config.toml
n_experts = 128
d_shared_expert = 0
moe_layers = [0, 1, 2, 3, 4, 5, 6, 7, 8, 9, 10, 11]
balance_loss = 0.00702
vocab_size = 16384
norm = "rmsnorm"
tie_embeddings = "early"
optimizer = "muon_variant"
beta1 = 0.95
batch_tokens = [32768, 65536, 98304]
seq_len = 1024
train_tokens = 330300000
steps = 5241
Below are experts of layer 3 (counted from 0) of a mixture-of-experts language model. Rows are named router (the router's row for the expert), up (a neuron's input weights, with its number), down (a neuron's output weights, with its number) and show model dimensions 96-191. Each number is 50 + 15 x the weight over its row's rms, rounded and kept within 0 to 99.
After each expert's rows: "gets" lists some tokens that make up at least twice as much of what it gets as of all text. This comes from a sample of Wikipedia text that the model never trained on. Tokens count by the router's weight.

# expert 68
router:30 48 60 61 64 28 67 55 37 64 37 64 31 66 63 59 39 67 34 42 63 69 40 50 66 45 42 70 23 52 42 59 64 37 67 27 37 71 30 45 39 46 72 74 41 37 65 41 54 22 68 32 46 64 68 41 52 56 67 29 59 65 26 33 58 39 54 61 40 34 46 39 26 60 32 62 65 57 48 55 40 71 72 69 72 50 64 66 67 50 37 54 61 63 38 33
up0:60 65 36 17 47 60 22 25 53 53 69 37 74 54 26 59 46 49 38 51 52 41 54 51 46 60 52 46 53 74 38 39 58 57 56 34 76 49 57 23 52 43 41 58 81 60 29 66 51 68 52 69 47 52 37 54 35 18 53 62 40 31 46 67 69 55 52 36 72 50 60 38 48 27 47 43 51 50 33 38 51 51 24 51 42 70 39 24 46 45 68 31 50 68 54 57
down0:57 56 48 72 59 20 76 66 34 59 37 45 52 51 63 76 48 36 50 45 74 57 09 67 42 49 57 65 50 63 31 43 66 35 35 59 35 44 43 77 48 46 44 43 34 63 61 56 54 32 59 52 66 34 67 63 78 41 72 41 49 61 62 43 49 80 23 73 51 63 33 54 67 67 49 43 57 80 54 68 37 25 53 54 49 74 49 87 37 60 46 52 70 46 33 54
gets: " in", " of", " on", " from", " other", " then"

# expert 63
router:33 56 65 64 65 44 77 61 26 68 40 65 42 69 72 53 36 71 44 43 60 66 38 50 73 32 35 71 30 57 40 63 69 36 75 37 33 71 38 41 35 48 70 62 37 36 59 43 52 38 57 36 39 61 59 45 42 57 77 38 70 60 31 33 64 33 32 57 25 47 53 34 36 62 33 65 69 40 42 52 35 67 70 66 63 44 67 67 60 50 32 42 60 61 35 45
up0:65 64 43 19 48 59 25 27 56 52 68 46 75 53 25 52 39 55 37 45 42 35 46 44 57 64 51 39 53 66 38 36 63 64 51 38 73 51 58 26 53 46 41 54 71 64 25 64 46 72 49 67 43 49 38 57 39 28 45 67 43 37 60 73 67 56 57 35 63 51 60 41 51 28 46 41 52 47 34 41 57 56 27 41 45 69 39 26 50 44 67 34 50 70 52 56
down0:61 55 52 70 56 20 73 68 33 58 35 46 49 49 61 74 49 35 52 43 72 55 14 67 43 46 54 66 49 60 29 38 64 35 36 58 36 42 41 76 47 45 45 42 34 62 61 59 56 29 58 50 66 35 64 61 78 44 70 38 47 59 61 39 48 80 23 73 51 58 31 51 68 64 46 43 56 80 51 69 40 24 53 52 53 73 48 89 38 58 44 52 70 46 37 56
gets: "201", "5", "200", "4", "6", "202"

# expert 38
router:32 42 71 72 75 31 70 66 26 73 42 63 37 69 69 57 47 68 39 44 66 75 38 59 63 46 34 68 18 47 47 66 60 30 67 37 31 70 34 49 36 48 72 61 32 26 63 40 55 32 72 33 47 67 61 42 32 56 73 27 62 71 26 29 63 32 48 57 27 45 43 39 34 59 28 64 57 45 54 48 35 67 74 70 62 43 72 72 67 61 22 47 59 67 44 33
up0:56 57 37 26 53 59 21 31 56 52 62 39 69 51 32 61 48 60 41 50 47 36 53 48 54 63 56 43 50 69 42 35 56 66 56 46 69 50 63 18 48 43 41 59 75 60 33 60 48 69 54 74 46 55 39 55 32 22 58 61 42 38 53 64 58 54 52 38 65 62 57 37 56 28 55 43 49 38 33 31 58 53 24 50 36 61 34 29 48 49 67 28 49 72 47 54
down0:56 56 46 71 59 18 78 69 36 59 36 44 51 52 64 74 49 36 49 47 74 57 13 68 42 47 58 65 50 60 30 41 66 36 36 57 34 42 44 74 47 47 42 43 34 65 62 56 55 32 60 51 66 33 64 62 81 43 74 40 50 59 62 42 48 80 23 75 50 63 31 54 67 67 48 44 57 77 54 68 37 26 55 54 50 74 49 90 40 59 47 52 69 45 35 56
gets: "201", "200", "1", "2", "4", "5"

# expert 95
router:28 47 59 67 67 32 68 59 27 67 40 65 38 72 72 55 46 66 33 41 65 71 39 48 67 41 30 65 28 46 38 60 63 32 71 30 33 70 37 37 37 38 62 55 43 41 58 48 43 26 64 35 44 58 54 40 43 51 70 37 74 69 27 25 56 38 47 55 34 38 39 38 34 55 27 73 64 56 46 59 33 63 75 70 71 44 69 70 66 48 29 51 55 57 40 28
up4:65 40 47 59 53 33 45 50 59 37 61 48 46 57 43 47 30 65 63 27 46 31 34 65 51 27 75 51 45 62 19 68 73 58 40 63 22 57 40 27 67 45 24 89 31 62 35 60 64 43 36 49 70 49 35 37 76 67 45 69 46 30 55 41 48 39 47 51 47 38 46 34 35 49 72 50 44 48 26 51 32 41 73 58 42 40 41 47 69 72 75 48 48 67 63 44
down4:61 48 37 64 31 43 60 50 53 74 58 42 64 59 63 52 19 65 52 47 34 58 71 55 62 63 35 60 28 63 53 59 48 43 56 20 52 25 44 39 33 25 44 46 69 42 84 60 58 20 46 77 50 50 41 33 66 42 81 44 25 59 30 49 63 32 50 33 48 35 51 44 31 44 44 42 57 45 59 62 45 38 49 27 55 15 30 42 46 47 45 32 34 57 61 42
gets: " |", "200", "\n", "1", "201", ")\n"

# expert 52
router:39 53 67 71 75 33 70 56 34 72 41 58 39 62 74 48 52 66 33 38 62 60 33 56 64 44 28 67 27 43 42 69 65 24 67 37 35 69 35 40 40 45 61 59 37 38 63 42 51 33 72 29 43 64 56 49 42 58 68 30 74 72 30 30 74 32 50 61 40 43 41 35 41 58 32 57 71 50 46 52 45 66 76 66 61 41 65 71 74 55 35 53 49 56 37 42
up0:65 61 41 30 48 61 26 32 49 58 70 43 74 59 25 50 43 50 40 50 44 33 48 52 53 60 50 43 53 69 42 46 60 55 54 39 70 49 58 19 54 46 38 56 70 60 29 67 53 75 58 66 45 56 31 57 36 30 51 67 43 41 55 74 72 56 57 38 59 51 54 41 49 30 49 46 51 49 33 33 54 53 31 52 50 61 35 35 48 49 71 27 50 61 47 61
down0:59 56 46 70 57 18 74 67 35 58 36 45 49 48 62 75 48 38 49 45 73 56 13 68 41 47 57 65 49 62 32 41 64 37 33 60 34 42 42 75 48 45 43 43 30 65 62 59 58 29 58 52 66 33 65 62 80 42 72 42 49 58 62 40 49 81 23 72 51 65 33 52 68 67 48 44 56 77 54 69 38 26 54 53 49 74 50 87 38 57 47 51 73 46 35 54
gets: ".", ",", " |", ")", "\n", ";"

# expert 91
router:28 56 62 77 63 27 69 58 37 69 36 60 34 66 64 48 40 67 34 39 60 67 43 54 65 41 29 67 33 48 34 67 67 24 64 28 34 65 27 38 40 41 73 61 39 43 66 48 53 33 61 38 44 61 67 33 41 55 64 34 70 61 33 32 60 30 47 63 32 42 35 57 32 57 32 62 64 49 50 56 40 71 71 59 60 47 71 66 66 50 28 61 59 56 44 52
up0:66 62 42 19 53 55 29 29 54 57 74 41 70 47 25 49 37 48 36 46 48 40 49 46 50 61 45 44 48 70 42 44 59 48 55 27 72 47 52 15 57 45 38 57 78 60 20 70 47 70 51 68 53 46 35 47 30 22 47 67 49 37 51 69 69 47 54 39 70 53 52 36 45 32 46 44 55 45 37 38 56 44 26 52 44 69 41 30 51 47 73 33 56 62 56 62
down0:57 54 48 73 60 19 77 69 32 59 37 47 50 50 63 75 48 37 50 48 73 58 14 67 41 49 58 63 50 61 32 43 66 37 36 58 34 43 45 71 49 46 42 41 31 63 62 57 54 28 60 51 66 34 66 63 80 43 73 42 50 60 61 43 49 82 24 74 52 65 31 52 67 66 49 44 58 77 55 68 37 28 54 52 51 73 48 90 38 56 47 52 71 44 35 54
gets: " for", " of", " or", "2", " -", " in"

# expert 8
router:23 47 69 66 62 36 57 64 26 64 37 62 41 68 64 59 40 64 32 42 63 69 41 55 68 51 29 62 29 54 41 67 63 34 71 35 34 73 34 35 43 40 69 57 39 39 68 29 50 39 68 40 42 68 61 39 40 58 68 39 70 61 26 35 62 22 40 60 37 28 42 39 34 64 30 66 56 47 51 56 39 59 69 66 68 54 69 72 65 52 32 63 57 62 34 33
up0:62 59 39 26 53 60 24 20 52 55 69 44 69 54 25 60 42 51 42 46 48 43 42 51 50 59 47 40 53 76 36 41 61 59 63 42 69 47 61 20 57 41 46 56 83 61 30 64 54 71 51 70 45 52 35 50 42 22 51 66 49 40 54 68 66 49 56 32 67 63 59 44 51 26 53 49 45 41 35 43 54 58 31 50 37 70 42 28 52 45 65 28 48 71 53 56
down0:56 55 48 71 56 18 76 67 36 59 36 45 50 49 60 74 47 34 50 47 72 58 13 67 40 46 57 67 52 60 31 41 64 36 36 57 35 41 45 73 46 46 43 43 34 65 61 56 56 33 59 53 67 33 65 61 80 43 73 40 50 59 61 41 50 80 21 72 50 63 31 53 66 67 46 43 58 80 54 68 36 24 56 53 49 74 50 91 39 58 47 53 69 46 36 56
gets: "\n", " ", "\n\n", ".\n\n", "==", ")\n"

# expert 96
router:37 54 66 66 63 22 67 68 32 62 38 67 40 72 66 52 38 61 34 39 58 63 43 58 65 39 32 72 29 52 30 67 59 27 66 40 31 64 21 41 37 39 70 59 32 40 62 37 54 35 62 35 41 60 50 44 41 53 68 42 68 64 31 26 58 32 38 67 38 47 37 35 39 54 36 59 65 55 48 47 41 65 69 66 65 46 72 69 68 45 30 49 66 62 36 37
up0:64 58 41 21 50 56 26 33 58 50 73 45 69 45 28 58 45 54 43 49 45 34 45 52 49 54 51 45 50 73 35 42 59 61 57 45 70 45 56 18 44 43 38 54 77 67 27 63 46 73 55 73 45 52 33 57 35 29 53 68 41 35 51 64 59 55 49 38 70 56 56 40 52 27 53 39 50 45 30 38 53 52 23 48 36 67 39 29 46 48 69 30 47 72 60 57
down0:58 55 45 72 59 18 77 68 35 59 38 46 50 51 63 74 48 35 50 47 74 57 16 68 43 49 57 66 50 60 33 42 66 36 34 58 35 42 43 74 47 47 42 41 32 65 61 56 54 31 59 53 65 34 65 63 80 42 71 41 50 60 62 40 49 81 23 72 51 65 31 54 67 66 49 44 57 80 54 68 37 27 54 52 50 73 49 89 38 58 48 52 68 46 34 55
gets: "0", "–", "199", " A", "1", " and"

# expert 80
router:42 51 68 71 63 30 72 62 36 66 37 64 48 66 69 56 50 67 32 35 72 68 31 48 64 44 38 70 34 44 35 68 65 31 72 27 34 73 34 45 35 40 67 55 36 43 61 46 61 33 63 33 52 70 59 54 40 47 69 37 70 68 29 29 58 30 40 62 37 37 38 40 40 61 26 62 59 48 41 55 42 69 67 57 64 48 65 69 67 48 44 53 59 58 37 28
up0:62 69 38 19 42 63 21 37 59 47 71 41 72 51 27 52 43 55 41 54 48 30 50 50 52 64 49 43 53 69 38 38 58 55 56 34 66 42 60 15 52 44 39 50 75 64 27 60 49 76 53 68 50 51 33 57 37 30 53 69 44 35 49 66 57 57 51 39 67 50 55 37 48 29 56 44 51 47 32 34 54 46 29 53 49 69 32 32 45 47 75 39 46 67 56 53
down0:58 56 44 71 58 16 78 68 35 59 40 45 49 51 63 75 49 35 49 46 73 58 13 68 42 49 57 65 51 60 30 44 65 36 35 57 36 43 45 73 47 46 42 42 33 65 62 57 56 29 59 52 66 33 67 62 79 41 73 40 49 60 62 42 48 81 21 73 50 65 32 53 67 67 48 45 58 80 54 69 38 26 54 52 52 74 49 86 39 57 45 51 72 44 35 54
gets: " was", ".\n\n", "s", "-", "==", " on"

# expert 7
router:39 46 65 70 74 40 73 60 30 67 38 65 39 63 69 52 46 63 42 37 65 81 39 45 65 39 29 68 31 46 37 74 57 27 78 39 25 80 30 42 39 48 64 56 43 42 72 36 43 27 55 28 46 56 58 41 31 57 73 28 63 70 24 33 63 24 33 58 35 50 40 38 40 56 42 66 63 48 41 53 36 68 72 69 67 39 64 65 68 47 32 55 52 57 40 33
up0:59 65 41 30 53 63 30 31 45 50 74 55 73 53 23 47 41 53 41 44 43 38 50 48 57 66 52 41 59 69 37 44 58 51 54 31 69 46 59 15 49 42 38 54 70 67 20 59 44 75 51 66 52 54 39 60 32 25 44 69 48 46 50 70 72 53 54 35 67 50 55 40 51 28 46 46 51 45 34 36 52 57 25 53 50 70 30 28 55 46 65 27 48 62 54 62
down0:62 55 50 70 56 18 70 67 35 58 35 47 49 46 59 73 50 34 51 44 73 58 14 68 42 50 54 68 50 62 29 45 64 35 35 59 38 41 47 73 47 44 44 44 31 64 57 59 57 28 54 49 65 36 67 62 77 44 69 40 47 62 58 40 50 81 22 74 53 61 31 52 68 63 50 44 56 80 53 67 38 24 53 52 53 72 51 91 38 60 47 53 74 44 35 54
gets: " ", "201", "200", "202", "199", "8"

# expert 127
router:37 45 64 67 68 29 64 62 23 70 40 59 34 73 63 57 42 65 33 35 59 70 39 52 60 52 38 60 40 50 39 62 71 34 71 41 34 73 38 46 45 42 70 66 46 34 57 44 48 25 69 35 57 68 59 44 45 57 77 38 75 71 33 33 70 34 48 53 39 36 42 39 33 63 32 71 64 52 45 54 32 65 74 70 69 49 63 69 74 50 28 54 59 50 40 30
up0:54 67 46 19 47 53 27 27 48 58 71 48 73 58 23 57 50 53 35 54 43 36 49 49 47 59 54 40 56 71 40 43 59 56 55 41 72 48 57 23 60 46 38 57 77 67 34 61 56 76 53 63 41 57 33 52 46 21 59 64 48 40 45 69 70 56 52 28 67 54 54 41 53 33 41 53 50 44 38 35 52 57 35 50 43 67 39 26 54 47 69 34 54 76 60 57
down0:59 55 46 71 59 19 78 68 35 59 38 45 49 47 63 74 48 34 50 46 74 57 14 68 43 51 57 65 51 62 29 43 64 36 36 59 34 43 44 71 47 44 42 41 33 65 62 57 53 30 59 53 66 32 66 63 82 43 73 40 52 58 63 42 49 80 23 73 51 65 31 52 67 67 49 43 57 79 55 71 38 26 54 53 49 73 50 87 37 59 46 52 70 46 37 55
gets: " |", ".", ".\n\n", " |\n", "=", "=="

# expert 114
router:29 56 68 64 63 30 67 59 37 70 47 59 36 65 68 50 41 76 37 43 59 75 43 49 63 35 33 61 31 43 40 63 71 23 72 42 34 71 33 40 44 43 71 61 37 40 66 32 52 36 66 35 43 59 61 40 43 58 73 32 61 61 31 28 60 37 33 63 40 41 43 38 37 50 34 63 57 44 42 50 41 63 75 70 73 50 76 63 61 45 36 54 59 57 39 39
up0:53 70 42 20 52 55 24 29 54 54 70 43 70 53 24 58 42 50 36 47 49 37 46 48 45 58 43 44 45 73 32 35 63 57 59 42 71 46 63 19 51 38 42 58 77 61 26 64 52 76 55 71 52 54 41 54 35 32 50 65 43 29 47 61 69 53 52 41 69 56 53 40 48 27 52 40 52 45 33 39 54 56 27 53 45 70 35 29 48 43 70 30 56 73 47 53
down0:57 55 46 71 59 18 78 67 35 59 40 45 51 49 64 75 48 36 49 46 73 57 12 68 41 47 57 64 51 61 31 43 67 36 36 59 33 43 43 75 46 46 43 41 31 65 62 56 56 31 58 51 67 32 66 62 81 41 72 42 52 60 63 41 50 82 22 72 50 64 32 54 67 65 47 43 57 77 56 67 37 26 53 53 49 74 51 87 40 57 47 53 71 47 35 56
gets: " and", " was", "-", "==", " not", " first"

# expert 6
router:31 51 63 73 70 34 71 59 29 64 32 58 34 71 68 64 45 68 36 41 64 75 40 60 64 44 29 69 32 49 37 71 59 26 74 28 28 67 29 49 44 50 70 57 40 42 59 45 43 40 65 28 45 65 54 57 44 61 61 38 68 61 35 28 72 36 40 58 37 37 37 41 29 55 35 64 60 55 42 54 33 68 69 65 73 53 70 68 77 50 32 54 54 66 47 32
up0:54 63 39 17 51 58 19 26 57 50 67 39 72 50 27 61 46 55 38 52 46 39 44 51 48 60 48 40 53 72 38 37 55 64 55 44 69 49 69 25 54 40 40 58 77 62 29 67 47 76 51 70 45 49 37 55 37 27 49 67 44 31 49 64 59 56 52 39 70 56 56 35 51 30 56 40 51 41 32 39 55 54 24 49 42 69 38 29 50 47 72 33 46 73 52 52
down0:57 55 45 72 59 18 79 69 36 59 40 46 51 51 64 74 48 35 49 48 75 57 14 68 42 50 58 65 50 60 32 43 66 36 36 57 33 42 44 73 47 48 41 42 34 66 62 56 54 31 60 51 67 33 66 63 79 42 73 41 50 59 63 42 48 80 22 74 50 64 31 55 68 66 49 43 57 79 54 68 36 26 55 54 49 73 50 90 38 59 48 52 69 45 35 55
gets: "0", ")", "200", "198", "y", " are"

# expert 12
router:35 49 67 73 68 31 70 61 31 67 33 62 35 75 67 51 46 69 33 38 61 72 50 58 72 42 31 75 31 44 40 66 67 32 70 29 23 73 29 38 41 46 75 53 43 44 71 41 46 31 62 29 50 62 56 43 40 52 64 26 71 75 36 36 65 41 36 59 29 41 40 37 42 64 30 63 61 48 51 55 30 64 69 64 65 40 70 63 68 50 25 49 48 65 35 33
up0:55 61 36 19 50 59 16 30 57 58 63 37 66 55 34 58 44 55 40 50 52 35 55 46 52 59 57 39 53 67 46 43 52 66 53 42 69 51 66 14 53 41 38 58 74 62 34 61 49 73 48 68 45 55 37 52 38 23 56 60 43 35 57 69 57 56 48 35 61 62 56 36 53 33 52 46 53 41 31 29 55 50 26 53 41 60 33 34 48 51 70 30 47 67 45 51
down0:57 57 40 72 64 16 78 70 35 61 44 46 49 51 67 75 49 40 48 48 75 57 15 67 43 51 59 61 50 62 34 45 67 36 38 59 31 44 46 72 48 47 40 41 32 67 63 56 52 30 60 51 68 32 66 63 80 44 75 43 53 59 63 43 48 80 25 72 48 67 33 53 66 68 50 43 58 76 57 69 36 31 56 54 49 73 50 87 41 58 48 50 70 45 32 54
gets: "201", "200", "7", "5", "202", "9"

# expert 115
router:29 43 65 59 69 40 70 56 33 79 35 58 43 62 67 59 39 59 28 40 55 68 42 57 59 44 30 59 29 47 40 67 55 33 69 40 32 70 26 45 38 53 68 60 37 43 67 42 57 36 64 31 45 58 58 43 40 56 67 26 68 73 20 28 58 34 31 62 43 41 45 38 40 55 41 55 67 52 41 42 43 70 74 69 69 47 72 70 71 53 30 55 57 62 38 36
up0:56 56 41 24 56 57 25 28 51 53 68 41 65 55 36 59 46 66 38 53 44 39 49 43 60 66 54 43 46 75 44 39 53 62 58 43 63 54 64 16 47 43 46 56 77 66 31 57 51 80 49 72 43 52 31 54 39 26 58 62 54 43 53 70 53 55 50 40 56 62 55 38 60 36 56 49 49 40 31 26 61 58 24 46 42 66 35 30 60 57 68 30 46 79 43 48
down0:58 53 48 70 55 19 78 69 36 59 36 45 47 48 59 72 45 36 51 45 70 58 13 66 41 47 57 67 52 63 28 41 64 36 35 56 34 43 44 71 46 45 43 43 36 65 62 55 55 33 61 53 65 33 64 61 80 45 73 38 50 59 61 41 48 80 20 74 50 62 30 53 67 67 43 43 59 80 54 69 36 24 55 54 49 74 49 90 38 61 47 52 72 47 37 55
gets: "201", "200", "202", "199", "8", "0"

# expert 59
router:38 47 71 69 63 31 68 63 27 77 30 68 37 66 66 54 45 60 33 35 66 68 35 51 67 32 35 63 31 55 37 70 69 29 70 41 30 72 24 44 52 45 71 60 36 46 70 40 51 39 58 32 44 59 61 43 40 46 63 38 69 62 34 31 60 33 36 62 43 42 36 40 36 60 34 66 63 56 47 61 33 57 70 63 64 48 64 69 69 41 30 57 59 66 40 40
up0:63 53 47 26 55 58 32 29 48 53 71 53 73 44 32 51 41 55 41 50 41 46 46 51 59 63 51 42 53 76 41 38 57 61 61 43 63 52 55 21 54 45 38 55 76 66 24 73 45 70 49 65 43 45 26 64 41 31 48 65 48 42 55 64 70 55 54 35 65 56 58 30 53 24 51 46 53 41 40 38 53 56 20 46 43 70 31 27 53 47 70 31 43 78 48 57
down0:58 54 49 71 56 18 73 66 34 57 33 45 49 48 63 75 46 31 52 45 72 58 13 67 42 44 56 71 52 59 27 40 62 34 33 57 35 41 42 73 46 44 42 43 33 63 62 55 57 33 57 52 66 31 66 63 80 41 71 39 49 61 60 43 49 81 21 74 49 63 28 54 68 67 45 44 58 81 54 68 36 23 53 53 52 73 50 92 36 58 51 52 69 46 35 57
gets: " |", " that", " which", "==", ";", ":"

# expert 54
router:35 57 58 65 65 39 70 60 38 70 33 66 32 62 66 50 39 65 31 39 65 65 34 54 68 36 30 67 33 52 30 69 65 32 65 30 29 68 33 50 39 36 75 61 31 40 64 31 46 41 61 32 47 75 63 46 45 54 69 30 64 61 36 30 61 27 38 59 32 31 37 39 30 60 28 58 62 57 43 59 34 69 75 60 70 59 67 70 69 47 37 57 63 63 37 33
up0:63 65 45 20 54 54 25 31 58 51 71 39 73 52 21 55 38 55 36 51 47 34 47 50 53 61 46 48 52 72 39 36 60 55 53 28 72 48 55 25 49 39 44 51 70 60 23 70 43 72 55 71 50 51 40 54 33 25 41 66 42 39 55 70 68 51 56 35 62 54 54 44 52 27 53 44 55 51 41 36 53 54 24 50 46 71 33 29 47 43 74 28 58 69 44 57
down0:58 57 45 71 55 17 71 66 35 58 36 47 50 49 62 74 48 34 51 44 73 55 13 67 42 45 56 64 49 58 30 42 64 39 36 59 37 41 41 75 47 44 41 42 31 67 63 57 57 26 57 51 64 34 67 61 83 44 70 42 49 58 61 40 48 80 22 74 51 62 31 53 68 67 49 45 55 78 51 69 41 26 54 52 50 72 49 90 35 57 47 53 70 48 35 56
gets: "0", "6", "%", "9", " —", " States"

# expert 50
router:32 58 67 68 65 40 62 63 33 73 41 69 39 67 67 57 32 69 39 42 67 72 31 59 67 33 28 72 28 54 37 70 72 36 70 35 29 66 36 42 45 44 63 65 40 38 70 41 52 38 59 30 42 61 76 43 45 52 67 30 64 62 33 28 72 26 39 60 28 44 40 43 39 61 30 65 66 58 51 64 40 66 63 61 67 51 66 69 67 48 35 61 66 54 27 35
up0:58 62 37 15 50 59 19 28 62 57 69 37 69 53 27 56 41 50 42 51 50 37 46 51 47 50 47 41 50 74 39 44 55 59 52 36 70 53 66 16 54 39 35 61 74 64 30 63 43 77 45 68 45 52 36 52 37 23 50 65 42 29 56 68 61 52 47 36 65 54 53 42 48 32 50 47 47 44 33 34 49 46 25 50 42 66 40 34 45 49 74 35 50 67 48 55
down0:57 56 40 71 64 17 78 69 35 61 42 46 50 50 66 75 49 37 48 48 75 57 14 67 42 51 58 62 50 62 35 43 66 36 38 60 32 44 48 72 48 49 41 41 35 67 62 56 53 30 60 51 67 32 66 63 80 43 75 43 52 58 63 44 48 80 24 73 49 67 33 53 67 68 51 43 58 77 56 67 37 30 55 53 50 74 50 87 40 58 49 51 70 45 33 55
gets: " ", " in", " (", "-", " B", " of"

# expert 107
router:35 53 61 65 62 31 77 56 33 73 44 65 29 60 71 52 37 64 35 35 67 78 32 51 71 40 32 69 31 40 42 59 69 31 76 28 37 61 27 42 49 42 64 59 37 47 66 44 46 33 69 26 44 58 60 42 49 48 75 33 65 56 27 40 58 35 37 55 34 42 31 41 31 57 29 61 65 50 33 52 37 61 72 60 65 48 69 64 64 49 27 52 60 58 37 42
up4:80 53 35 68 58 62 34 52 53 18 62 52 31 44 37 59 48 54 64 51 26 04 54 50 70 51 84 46 56 50 23 55 64 78 36 53 38 47 59 36 51 59 27 69 49 38 62 50 55 52 47 68 69 49 51 41 58 41 38 53 49 24 64 44 45 60 59 35 46 32 65 35 58 51 61 39 55 58 24 74 32 36 35 62 43 56 30 38 52 46 60 29 54 49 54 54
down4:51 60 33 68 23 27 63 47 60 98 62 40 88 49 62 31 37 65 53 32 31 76 45 79 61 39 26 37 18 70 52 50 64 56 51 33 43 40 50 59 47 24 48 35 63 42 63 61 69 33 42 50 41 45 32 31 86 56 70 48 38 57 33 57 59 23 50 26 56 29 45 51 40 70 32 47 51 47 66 51 41 38 51 28 69 36 29 35 57 33 33 39 39 69 57 42
gets: "|", " on", "5", " he", "1", " all"

# expert 19
router:28 58 62 67 63 32 72 66 26 77 37 62 42 72 70 62 42 59 32 37 60 65 41 49 65 46 33 64 39 48 41 61 64 37 69 29 27 70 28 44 42 43 76 61 41 46 54 45 48 23 64 35 46 64 58 44 40 55 68 39 67 66 36 26 56 29 43 61 33 49 41 44 43 54 35 70 51 51 52 62 41 61 72 63 66 42 71 70 66 53 32 53 57 53 32 41
up0:66 71 42 27 49 60 29 31 51 56 74 48 74 45 27 60 45 42 40 37 50 32 48 54 53 52 47 39 51 80 33 43 61 57 56 29 75 41 48 28 54 46 38 52 72 69 27 70 49 72 47 65 50 50 37 57 44 22 47 64 41 37 50 61 72 60 59 29 66 45 51 47 55 19 49 53 47 52 38 41 64 55 28 49 43 66 39 31 41 50 64 42 49 72 59 55
down0:61 55 49 70 56 17 75 68 34 59 36 44 48 48 61 74 50 36 51 47 73 57 15 65 40 48 56 65 51 61 31 42 65 36 37 60 35 42 44 73 47 44 41 42 29 66 62 57 56 30 57 52 66 31 67 60 82 44 73 42 49 60 63 40 48 81 24 73 50 61 34 51 66 67 46 45 58 80 54 70 37 26 53 53 50 73 52 89 41 56 46 51 71 46 34 55
gets: " the", "The", " it", "S", "c", "C"

# expert 89
router:33 50 65 66 71 25 67 65 41 72 29 59 41 68 59 53 33 65 46 39 55 70 48 50 62 28 35 69 34 50 41 66 62 31 78 39 29 66 26 44 27 43 70 51 46 44 62 43 49 30 63 33 39 65 55 38 49 50 72 32 67 72 40 31 57 30 32 66 37 35 48 33 41 56 31 58 60 50 43 51 43 67 71 68 64 52 73 69 59 40 36 51 59 51 29 36
up0:58 61 52 23 56 58 30 30 51 54 69 38 70 59 22 47 34 52 46 50 49 35 57 47 54 60 49 50 47 76 43 41 62 57 52 41 75 45 53 25 51 45 39 48 73 67 31 69 42 74 44 72 46 53 44 46 27 30 58 62 42 29 50 70 71 46 63 31 62 53 55 36 52 34 54 40 51 51 36 31 58 48 16 46 45 66 41 30 43 39 69 33 43 59 58 64
down0:60 56 46 71 60 17 76 68 35 60 39 46 50 49 66 75 48 35 49 46 72 57 13 67 43 49 57 67 51 63 31 43 66 36 35 59 35 44 44 75 47 46 42 42 32 64 62 56 54 29 58 51 66 33 66 63 82 41 71 40 52 60 62 42 49 82 24 71 49 65 33 54 67 67 49 43 58 78 55 70 37 27 54 53 51 72 50 88 38 58 46 49 72 44 35 55
gets: " a", " and", " an", " one", "0", " first"

# expert 69
router:24 42 67 72 59 35 67 64 26 67 40 58 37 71 67 55 34 66 32 43 60 66 35 50 60 46 33 68 30 52 37 66 60 27 71 30 29 71 32 38 38 30 74 56 31 44 56 43 49 42 76 39 47 64 65 48 47 66 70 25 71 67 28 37 64 37 40 61 42 42 47 44 37 58 32 57 63 52 46 69 39 72 63 62 73 47 68 66 66 51 31 59 54 61 45 40
up0:49 65 36 12 53 57 13 24 62 58 62 36 66 60 27 64 47 48 41 52 53 34 48 45 45 58 51 43 56 73 43 39 53 58 52 38 67 56 69 17 54 32 41 61 76 58 36 60 51 75 47 69 51 52 41 50 38 25 59 62 42 32 52 70 59 57 46 34 75 61 53 40 42 34 53 44 49 42 31 39 54 53 26 52 45 67 34 35 47 46 75 38 52 66 44 49
down0:58 56 42 71 63 17 78 70 35 60 42 45 49 50 65 76 49 37 48 48 74 57 16 68 42 50 59 63 50 62 35 44 67 36 36 60 31 44 47 73 47 46 41 42 34 67 63 57 53 31 60 52 67 32 66 63 81 43 74 41 53 58 63 43 48 80 24 71 49 67 32 53 67 67 51 43 59 78 57 67 37 30 56 54 49 73 50 87 41 59 48 51 70 46 33 55
gets: " ", " (", " the", " to", " K", " C"